Experts of a small language model: vocabulary 38837, a softmax router.
Below are experts of layer 7 (counted from 0) of a mixture-of-experts language model. Rows are named router (the router's row for the expert), up (a neuron's input weights, with its number), down (a neuron's output weights, with its number) and show model dimensions 0-127. Each number is 500 + 25 x the weight over its row's rms, rounded and kept within 0 to 999. Numbers have three digits each.
After each expert's rows: a language model's description of what the expert responds to. This comes from a sample of Wikipedia text that the model never trained on.

# expert 11
router:540585450509498523544447506520519494456525488533525485485462530503447529524479469517490532497505477473497548487481543503521506474510501463534534479521548482481471536508519476451473510451511536446550529529512503513512525482496491471489503475491471478515505489458479501510486463496495460537509508538529544462508443493501512477510475472492469515482512486523516505460475540512520470496518
up0:521500488538500544449495488541487494511471480484472537461480496530487496489480569499487476481512521486522514533484517545500485519517477500448479503507509456469501482535469469525509431515458481490467508532539483515499462531476558470493500465525494469478517507485468461475511515462500533444485517493476510511516542468504499478470513482532470472475467491483520494527526479502520472468517
down0:495585539490496504441530498521494537544560479499517500483536484517528481534444536505504517447478495503476514501537485476492456502523473476466587462529490538518507466512474492491500481478462519480520523561540447511519507512470501449475510495500470532514504488472486472528472522495524485484527516484502501490526425503452519549513512491543497515502519489476498513546503457451545486513511
Description: Quote marks, pipes and dashes opening song, film or album titles in lists and tables, such as "Single Father", My, Is.

# expert 14
router:574505508489458507448420535520558480547531540474546476517531535551468515528513511562523515531475487482491488529461494514519483469522541463495497469500538466506532536541500501511498493480517470491476539504519501519483496486530526499531510474468480485449537497463513493506493506466484453486556498472490535475545476536500456515500497496468462519493490499515538484517490499510485474506515
up0:514505546530495524490529493488525485502506500496506506462433510501502513504481508520496491474528500486492462501501525514506485526503508489494448512513480461456486492512524469538461525551471517457484544505522516497502514459484434443485432479462488529483468479467538511438472462515492527507467489508505445505481541493500532496479511540498510514452497490504510506524510531512556518497459
down0:502535484489555507528504551486474509540521490475517517497554498520543489463492516514545490470534463507522498492529529499467478503493511431511473486439489484539547487519519507522496510518493518522502528480481512513546443543487510491452533478503510508480474501483495502498534496487485507496509446516507476513469496510511515450519510522531518516485515513519468478461515460511535538490494
Description: Surname endings and common surnames like -ov, -ev, Singh, Smith, followed by commas or opening parentheses with dates or pronunciations.

# expert 17
router:507534514524539482538446562470505468542513539440523472471489491496520517525513514528522544546457499517528502509475546538514479504519523479506529493520533521497525496480536474516498485484469543516437488495497528476524508539548476479558502492500473487459505442527521480522524452459544479520493499461472470482492452535506543511503518533552494521508480502502490517533539520532498517531532
up0:462490470523509457529493501539501502508517501503475536514491546520500453539534498512495514511498473517492497484541510507485513510464509537494480497494453522523487492481469443468573497478542475479522497492475522525481488463502472519518467523504514518480473522478526516498524493506465489555496501467523547542543520517463499494500493466470530517561526469513521477498499484509508491499507
down0:513496439537489485453464528533545475508465500487502499489492491477530450460490527494474458526494480490462533510526527512487470462551476460532471486534543498495515498526498476478481495480480517538553524559478447483510521523520504465476483505477531563511495474504538447524514475511533478525450527507515549514540480479503550546518483509499471517494507434500545536525488507506502517512468
Description: Possessive determiners (its, their, his), sentence-ending periods before new sentences, and Thai-script byte pieces in place-name tables.

# expert 0
router:492488534484479539450524480508494507500504518517496466548539466494508518462511559489462455506473520480490533530519484454504511521493483514518516525510494493535520522492523515479493494515477497555504508482495475473481487529528454493493481489477452535471478545524506480457490479466495490513466527534509488519502502511522532482488537485478510500509511488492486524478527464515536501484503
up0:493486508533487505518510496501519516488509504467493421535528514529529485521464499510547512521508513507544543495526522488498493493443487500501495552499483533451494495520495498473500506458471466488511509509494507504482455531508497535526525467473500485473511483548474523508460509474493519503503518501429486536521523542487458507488501469511521472472504522490508500510539491536467488491515
down0:459476506487523503499490488508519526517503503505513497496523512491511483496506478484523515436496502486497531496485477447512556488474534472502530521474506486442475507482476486499504481524492463500494526499508501551480507493527511527526469530522497507465502466566512504453511504503494497496483492491499438512549525500512484501501500503481481516502506465477485505491490520537473489452462
Description: Tokens in infobox-style list fields and section headings, such as Established, Succeeded, Genus, Career, and == markers before Personal life.

# expert 22
router:493495469558456551466427526502524476534550551478522468463532525530459471475539485536507541496531545493485542527475539472514478478487527501529515508471498510487463518497483477505513488496524518497467505481468523439478510493553507494528467541496503486555512526532522493505509523486524486493485485478537473476510481521491463497505507542465504467462472512511541468488481477543453521523491
up0:513478460441520503541490513500504505531513470454515514488464494515442533503500465479442485491513486518508488492477487515452507525509502496516510505546477544476486524499556521510495527530492461496492523468504466543545510534449520504460495477494478460511508494538533459519516533497547519490476488554486466562488493510501531509527522529474488462516475460520482469532508501510497489519474
down0:462477550475524471471548491465497496471530495531465495536488502484478472494465476484518518511478458511498507514510511477478474485497523522480499495507517550476491509513496516517510495494515521493497501507553473516500502465508530497507541491455501539521518493506513505464485435505486483485480487518523492494540466507484502442528480512469488509447509461492492467508438511551506510508502
Description: Words inside names of armies, ministries, universities and nations: National, Army, Russian, French, Royal, United States, in career biographies.

# expert 19
router:504525472514462462519539449546482509490527479522461479459447526509500517481548492554543502517513536512492503486514473498529460471475495478510506546535486519496478471537550530514500502484530471533501471534505472458475543489489511502501528519475452488521548485518521462491535523521515525537488495454484505521512521520499535472481531540515514519496474500518481521501525491527462498479520
up0:497481482499499485501517504502507457510505527513540513503532500476499535533523516526500545471473488494512527506509535539507493470537499473471481459476517529495496529441503523516520515559515497489494547487562509538478510489510472463475475526494524519508478466542429494500487437525499495535518517486501510508491496477507467489509537526535510527505496502489490526460487524529501529534471
down0:512496454448523465505504522505494480532502509499501519522539535456514485540528505472491514493479504496522499541437452553503505495483494532501535489512489519501487471519502479530556506535534468529472548539520453478509546541483475531538515519492542468524528519502502483469530478527510509557531514486474477487472507511545447474540485496507475507498486498484489519500496576497503456542498
Description: Final pieces of surnames and words or single digits, such as Waldsch-mid-t, Kaufbe-ure-n, consum-er-ism, -ing, -ville, -ie.

# expert 7
router:498473550474461537466534487475514520498508511477510441491459514518504538443500458466486482507473491532519469454477488475491495489497480443472517473548479509555519498478476482469505502560526547501542518522517481522501491530488471460487460529489453508507503522487542474485486507524542505494495460462500492518488506496515497478542488469476517493479548474457503518486469503486552511517468
up0:481505501514508512471492499491509518485496494484465490492487495508458536498519436517526545480556521534476482498547522525497467513511524479506455477481489508492481488507511505454476482486508520543495516486478502487480514487472493487514537496488468522478464479503499516503539504513503534563472503525511502459486508519503486496485527508473496497483500518501535463471516487533470540472504
down0:484485467510498540466501501510494500482445502602498457525503536511470474452514511509504537520484528482495527509518485509491484532479505515462482515496525466516494494505504499493501512480525482512521499493514454501490521508492484514480451487485499464537512513498521534509511509500438516528491511480467525548508491501489518509496537458517472544462451486497517499490537541509474502539512
Description: Short word-interior fragments inside proper names and words after a capital letter, like T-row-bridge, Pit-lo-chry, Prison-er, mostly in music and film lists.